Experts of a small language model.
Size: 13 layers, width 384, vocabulary 16384, 157M parameters.
Experts: 32 experts in each of 13 layers, 288 SwiGLU neurons an expert, 2 picks a token, a sigmoid router.
Training: a variant of Adam for the experts, 1098M tokens, 5661 steps.
Below are experts of layer 3 (counted from 0) of a mixture-of-experts language model. Rows are named router (the router's row for the expert), down (a neuron's output weights, with its number) and show model dimensions 0-95. Each number is 50 + 10 x the weight over its row's rms, rounded and kept within 0 to 99.
Before each expert's rows: "raises" lists some tokens whose logits its average output raises strongly, later layers aside. This comes from a sample of Wikipedia text that the model never trained on.

# expert 27
raises: "Street ", "ó", "ú", "Street"
router:48 59 57 54 56 65 63 39 59 60 38 35 54 60 46 66 38 54 43 54 47 45 53 30 53 34 33 60 65 38 63 46 44 56 37 52 74 21 41 59 57 52 62 48 39 68 60 50 57 46 47 56 43 42 48 63 42 26 47 58 56 63 64 63 46 50 69 35 39 46 47 41 50 42 59 59 60 64 49 73 56 49 38 65 48 31 48 44 42 49 53 57 63 46 53 61
down0:47 63 62 53 33 50 31 53 63 37 36 49 49 54 43 51 31 47 43 45 55 48 34 51 56 54 56 61 47 43 57 56 53 40 51 57 29 51 41 45 49 47 46 53 48 39 60 47 72 51 69 53 42 44 48 55 60 59 34 70 43 52 57 43 51 58 46 33 51 65 56 34 47 41 49 40 57 27 49 48 51 54 45 54 58 58 32 63 46 45 44 65 67 38 49 47
down1:45 56 60 57 44 48 47 48 46 53 38 56 59 58 34 34 61 41 45 46 45 53 53 44 54 46 25 57 52 57 52 50 31 20 51 52 66 63 39 34 46 45 46 45 43 50 49 54 42 57 30 52 44 50 39 44 45 59 64 62 36 56 46 44 51 45 64 47 46 42 53 55 61 38 35 51 49 48 42 52 42 56 46 51 56 73 53 48 40 41 54 40 59 41 61 47
down2:49 35 80 60 50 63 46 47 49 48 39 37 47 49 52 58 50 38 57 51 56 62 35 51 70 57 34 53 72 47 60 56 46 49 80 48 57 46 44 50 39 45 33 54 34 40 40 31 46 66 28 49 64 46 57 55 69 33 65 49 66 59 31 42 49 47 53 48 44 34 62 54 45 50 51 49 63 45 63 65 48 59 34 38 48 58 52 50 60 39 44 61 62 47 61 58
down3:46 50 57 56 59 60 33 57 52 53 63 44 37 57 59 43 52 61 58 52 50 43 29 50 72 45 47 52 70 39 35 53 57 42 44 50 30 49 56 60 69 64 48 37 64 50 46 46 42 57 43 51 66 35 71 43 40 45 47 40 54 58 66 56 54 57 59 58 56 39 64 40 47 41 40 39 47 38 52 42 51 49 34 54 39 38 54 37 54 50 60 46 42 38 42 49
down4:45 58 47 42 62 48 70 59 47 41 47 35 62 52 45 56 33 42 58 45 50 53 62 54 39 38 51 44 47 43 54 46 58 44 46 51 48 63 65 45 56 43 47 46 55 52 40 47 44 44 18 35 53 53 36 57 40 58 59 67 42 38 61 42 51 40 60 61 49 39 53 38 52 40 35 62 41 50 27 50 39 66 51 47 67 39 43 48 64 30 58 60 41 65 62 47
down5:52 61 44 43 40 63 47 61 49 51 65 58 55 59 50 53 47 50 56 44 52 44 54 47 56 40 44 56 55 48 49 54 48 50 35 54 49 37 30 42 58 19 59 54 46 64 46 40 38 50 58 55 49 29 46 51 61 35 49 60 58 30 45 36 35 34 48 48 31 46 59 45 63 65 32 68 53 47 46 49 63 49 58 45 51 46 54 66 59 56 54 51 47 40 49 52
down6:58 57 52 52 42 53 50 54 56 59 55 47 41 66 54 29 43 40 59 45 49 52 52 38 64 43 40 52 35 51 49 42 38 46 42 50 52 57 49 45 53 53 61 37 59 69 51 64 66 60 37 55 55 28 54 23 51 38 21 35 51 52 67 46 59 75 64 53 42 42 70 48 66 54 48 56 50 71 40 51 48 47 69 53 43 58 50 43 42 41 45 44 70 42 51 58
down7:47 40 40 36 35 61 61 58 49 52 63 49 52 57 32 50 34 54 60 54 49 50 49 70 43 60 44 46 51 50 31 64 56 50 55 52 50 38 52 47 48 56 57 69 52 51 48 52 53 58 47 53 56 63 59 43 84 64 60 54 46 48 58 39 59 32 47 49 51 50 56 44 39 41 58 48 61 53 49 40 56 43 43 40 47 51 68 55 44 56 46 40 44 50 46 50
down8:41 43 47 55 47 41 44 45 59 56 45 50 46 60 55 30 54 46 67 47 54 52 44 48 47 52 48 41 49 51 58 44 39 59 51 50 31 57 46 56 58 51 47 39 62 75 45 62 56 55 43 53 50 40 41 55 54 53 62 45 45 45 63 48 77 68 58 62 64 55 21 56 44 41 32 51 53 52 59 74 54 49 58 59 35 57 42 39 56 49 37 76 55 53 52 58
down9:37 57 35 45 67 56 67 51 41 32 58 59 51 59 45 50 32 55 37 29 48 36 69 49 56 37 43 40 48 50 46 52 42 55 41 54 53 58 61 56 50 40 37 62 34 47 53 44 55 59 51 43 65 72 47 35 45 65 47 62 52 46 57 44 52 42 53 47 48 48 44 75 54 45 54 59 31 51 40 60 45 46 53 35 61 68 50 45 46 39 66 31 52 43 52 31

# expert 14
raises: "\".", "\". ", "which "
router:47 59 37 55 59 56 71 48 62 51 58 41 45 60 47 53 32 58 50 40 46 45 63 41 47 44 52 53 57 57 40 45 44 40 45 63 63 52 44 55 58 67 39 52 64 45 48 52 49 40 35 58 47 55 40 44 40 31 54 36 53 56 65 58 52 54 59 58 46 52 53 35 57 46 59 81 57 60 48 55 45 50 61 47 44 31 50 57 52 68 55 55 64 43 59 51
down0:47 57 65 30 57 31 36 60 40 49 50 63 39 50 41 23 32 50 40 37 43 29 48 46 55 53 27 56 61 41 57 40 51 60 80 51 36 51 30 44 44 50 51 44 55 59 53 41 59 49 42 64 45 48 47 58 66 49 60 39 39 44 66 56 44 55 69 59 49 34 43 44 49 44 60 50 57 55 56 60 44 52 64 45 28 52 56 37 43 52 29 60 38 42 30 48
down1:54 49 36 49 52 47 52 35 46 50 56 39 49 48 53 54 54 29 58 54 53 62 69 42 44 44 73 35 45 36 45 29 53 70 55 48 67 61 53 41 48 53 43 37 56 51 61 39 62 51 54 49 50 51 58 56 45 69 64 48 60 62 51 51 47 51 27 48 51 41 43 51 37 48 47 59 69 56 53 61 51 46 37 53 60 50 65 71 41 62 53 56 54 58 31 45
down2:55 57 68 40 49 36 49 61 51 52 65 41 49 58 66 55 41 37 53 42 39 61 60 44 42 39 56 42 38 45 55 52 47 59 46 53 58 41 63 37 38 38 41 52 56 47 55 42 50 47 42 67 43 63 55 59 57 67 50 56 47 34 58 52 49 64 26 52 58 41 46 57 29 53 56 40 47 68 53 48 50 47 55 33 46 33 61 28 43 50 63 53 49 56 44 30
down3:54 49 37 51 36 48 44 48 54 62 42 55 41 49 65 61 47 49 41 54 64 54 49 44 35 54 52 43 28 61 63 63 41 31 55 55 46 47 50 53 48 60 59 60 53 68 67 52 68 53 36 64 64 57 57 35 58 35 78 56 45 46 51 50 48 38 36 53 46 36 53 58 43 42 61 41 30 45 42 49 48 57 64 43 44 48 43 17 36 44 51 57 58 44 59 40
down4:41 49 58 56 50 47 52 65 55 53 43 37 54 67 48 51 42 48 58 63 67 37 42 56 48 45 41 67 48 53 47 57 47 48 57 44 47 49 40 68 46 79 49 59 64 53 34 61 52 43 71 47 43 41 38 53 43 49 52 48 64 54 46 66 44 54 60 60 46 50 63 57 59 50 68 41 43 62 64 50 73 64 56 60 43 61 61 24 46 50 38 46 41 35 50 61
down5:62 56 50 75 43 57 46 63 37 48 69 40 37 54 42 38 53 44 67 50 51 58 49 51 55 62 39 54 53 40 46 28 45 49 51 45 42 52 60 49 54 51 62 38 53 52 34 38 42 34 43 40 54 53 36 28 45 28 45 52 52 66 52 59 59 65 38 66 51 39 43 62 55 48 59 78 72 36 59 49 30 43 68 51 44 50 47 64 50 60 34 50 55 45 53 49
down6:50 65 53 54 42 52 52 65 54 43 58 34 38 50 39 64 56 37 74 46 61 51 62 41 37 42 43 40 48 51 44 58 45 47 50 57 65 34 53 29 43 38 49 43 77 33 47 34 59 51 59 55 42 45 45 50 55 62 55 50 47 78 73 62 46 50 46 48 62 52 55 46 44 62 39 66 55 44 60 44 47 55 60 37 42 44 33 50 55 38 37 57 48 45 71 54
down7:49 51 60 40 58 56 35 48 52 54 39 58 50 52 30 58 55 45 57 48 59 49 53 52 45 43 49 45 39 40 22 55 51 59 47 46 46 60 46 34 41 47 36 66 45 50 44 56 60 68 62 49 66 31 55 58 54 49 56 49 76 41 45 40 56 40 60 67 79 42 42 38 44 54 41 45 62 28 39 57 47 49 38 55 55 71 59 38 40 34 44 20 40 33 57 54
down8:51 48 54 44 48 50 45 56 57 56 53 46 56 59 46 41 55 58 30 36 49 63 63 53 45 51 55 51 44 52 57 55 43 60 37 37 57 75 52 64 63 49 47 28 40 42 48 53 58 45 60 48 31 52 58 47 60 39 55 57 59 44 51 76 57 42 36 81 44 50 50 31 52 36 64 70 46 42 37 65 52 57 39 45 58 38 59 59 32 59 57 47 53 56 51 50
down9:36 37 28 48 67 39 41 57 39 43 46 54 43 36 47 66 28 49 36 39 42 62 41 44 59 37 37 44 55 43 43 61 59 42 46 52 55 44 49 52 35 45 50 42 57 62 40 50 47 46 54 38 60 42 52 54 54 47 59 47 64 52 59 57 50 49 41 68 49 53 46 61 62 52 47 56 50 72 39 61 37 48 43 37 39 44 49 60 34 67 66 60 47 63 39 34

# expert 19
raises: "According ", "This ", "One ", "On ", "It ", "In "
router:40 55 35 65 50 41 67 34 58 70 49 53 62 49 45 55 42 67 37 38 52 52 51 29 40 39 36 44 53 39 63 48 39 62 52 54 71 37 57 61 74 53 50 41 48 57 55 57 59 47 60 56 46 39 49 49 37 16 42 63 53 65 68 66 43 47 70 42 50 46 44 38 64 63 50 52 52 42 50 64 66 62 55 51 41 29 47 47 53 41 53 69 68 28 45 54
down0:51 66 65 61 47 39 54 53 49 53 39 47 55 54 55 40 62 60 74 65 43 41 58 61 47 37 36 52 47 61 61 42 49 46 54 55 42 52 52 64 58 62 37 54 48 59 34 41 44 36 30 46 51 58 61 54 59 61 41 51 42 60 66 43 48 57 55 57 47 50 37 33 64 48 41 52 49 62 57 43 46 50 53 48 46 36 49 59 40 35 39 60 57 52 55 62
down1:47 35 61 58 57 76 54 57 59 40 30 42 56 41 50 56 62 56 61 58 46 40 49 65 49 54 50 28 77 41 38 44 53 49 61 61 58 31 44 69 54 36 49 35 61 56 52 39 61 81 44 53 52 54 39 46 77 40 23 38 44 37 43 56 47 48 48 56 49 42 40 59 54 40 43 48 46 54 60 43 42 45 43 62 51 51 67 44 50 53 49 53 40 29 57 45
down2:64 57 44 47 34 53 60 60 43 46 48 70 40 56 45 70 49 75 46 45 61 57 62 60 56 61 68 47 42 65 64 38 45 55 59 52 73 48 43 64 45 57 45 37 45 41 32 55 54 59 53 44 66 58 47 40 74 35 49 49 45 43 65 51 58 43 47 57 64 46 59 64 50 39 40 52 44 40 59 52 39 49 57 56 54 37 53 45 37 44 69 53 55 56 32 42
down3:55 63 45 58 47 45 55 31 22 48 59 54 50 46 69 41 62 37 68 53 33 43 46 79 47 46 59 46 25 45 49 27 53 39 42 46 50 48 45 47 24 40 40 75 47 50 50 40 58 48 53 41 59 50 44 49 46 46 52 41 39 55 48 59 47 55 27 68 66 57 40 43 60 47 40 50 39 57 29 53 38 56 38 40 67 63 43 43 27 52 41 42 59 59 40 56
down4:51 54 50 44 41 65 57 56 53 49 36 47 54 73 50 56 28 45 47 48 48 44 56 41 75 48 35 52 53 76 54 71 40 53 63 46 54 43 51 61 62 47 37 64 51 78 39 43 46 33 59 65 46 59 58 36 45 44 72 36 42 53 57 55 59 35 63 48 40 48 56 49 38 41 43 45 47 40 34 64 49 56 33 55 41 52 44 65 55 44 52 42 63 43 29 39
down5:46 51 72 70 63 52 38 43 53 55 49 50 57 57 48 53 63 40 34 67 69 54 45 72 41 42 41 41 50 50 61 46 53 47 49 62 36 49 50 58 32 60 44 41 63 31 50 53 56 47 39 58 58 51 72 59 44 65 71 50 56 62 50 48 57 55 51 59 56 59 47 50 51 64 47 57 42 27 34 56 29 46 53 50 58 49 52 42 48 57 39 58 68 52 59 49
down6:51 52 28 50 44 39 55 43 68 43 49 55 55 54 48 48 75 45 43 38 52 54 37 65 46 57 34 57 66 48 52 50 37 36 60 31 53 61 50 38 46 45 58 40 37 41 55 45 42 71 51 66 66 53 35 50 68 70 51 47 53 42 45 27 59 49 62 48 57 54 43 49 48 42 54 50 30 45 55 62 53 33 26 40 36 54 60 51 47 35 41 59 71 51 51 62
down7:67 42 57 50 60 45 60 45 60 32 47 58 41 62 47 38 43 55 52 40 66 64 45 51 57 59 59 52 67 60 50 45 43 58 49 56 41 46 49 42 53 58 57 68 51 56 56 50 41 62 25 63 37 50 32 68 50 43 34 44 65 46 46 40 48 50 46 40 49 57 51 58 35 55 51 59 50 52 54 51 66 41 54 41 46 43 42 36 56 36 54 56 65 43 58 42
down8:34 49 37 68 47 50 45 53 52 54 57 62 51 53 51 57 43 50 59 27 58 52 47 53 50 32 46 45 60 52 54 50 61 26 66 53 41 39 79 64 22 45 55 47 54 46 61 55 39 32 59 38 47 60 66 50 48 44 46 70 53 67 52 37 52 66 47 42 52 55 56 41 46 69 49 58 63 49 50 62 50 40 41 51 48 42 56 49 57 65 42 51 49 52 41 50
down9:62 41 53 36 55 40 46 40 49 35 54 53 53 53 50 25 54 53 59 39 48 48 52 42 32 60 49 56 45 43 61 50 49 47 50 55 37 42 51 60 54 52 44 53 59 56 52 49 60 38 42 44 32 36 46 33 47 58 40 44 39 50 49 56 48 51 68 31 60 79 50 44 50 39 54 48 46 48 33 37 57 51 66 46 48 42 39 52 65 48 62 43 66 58 48 69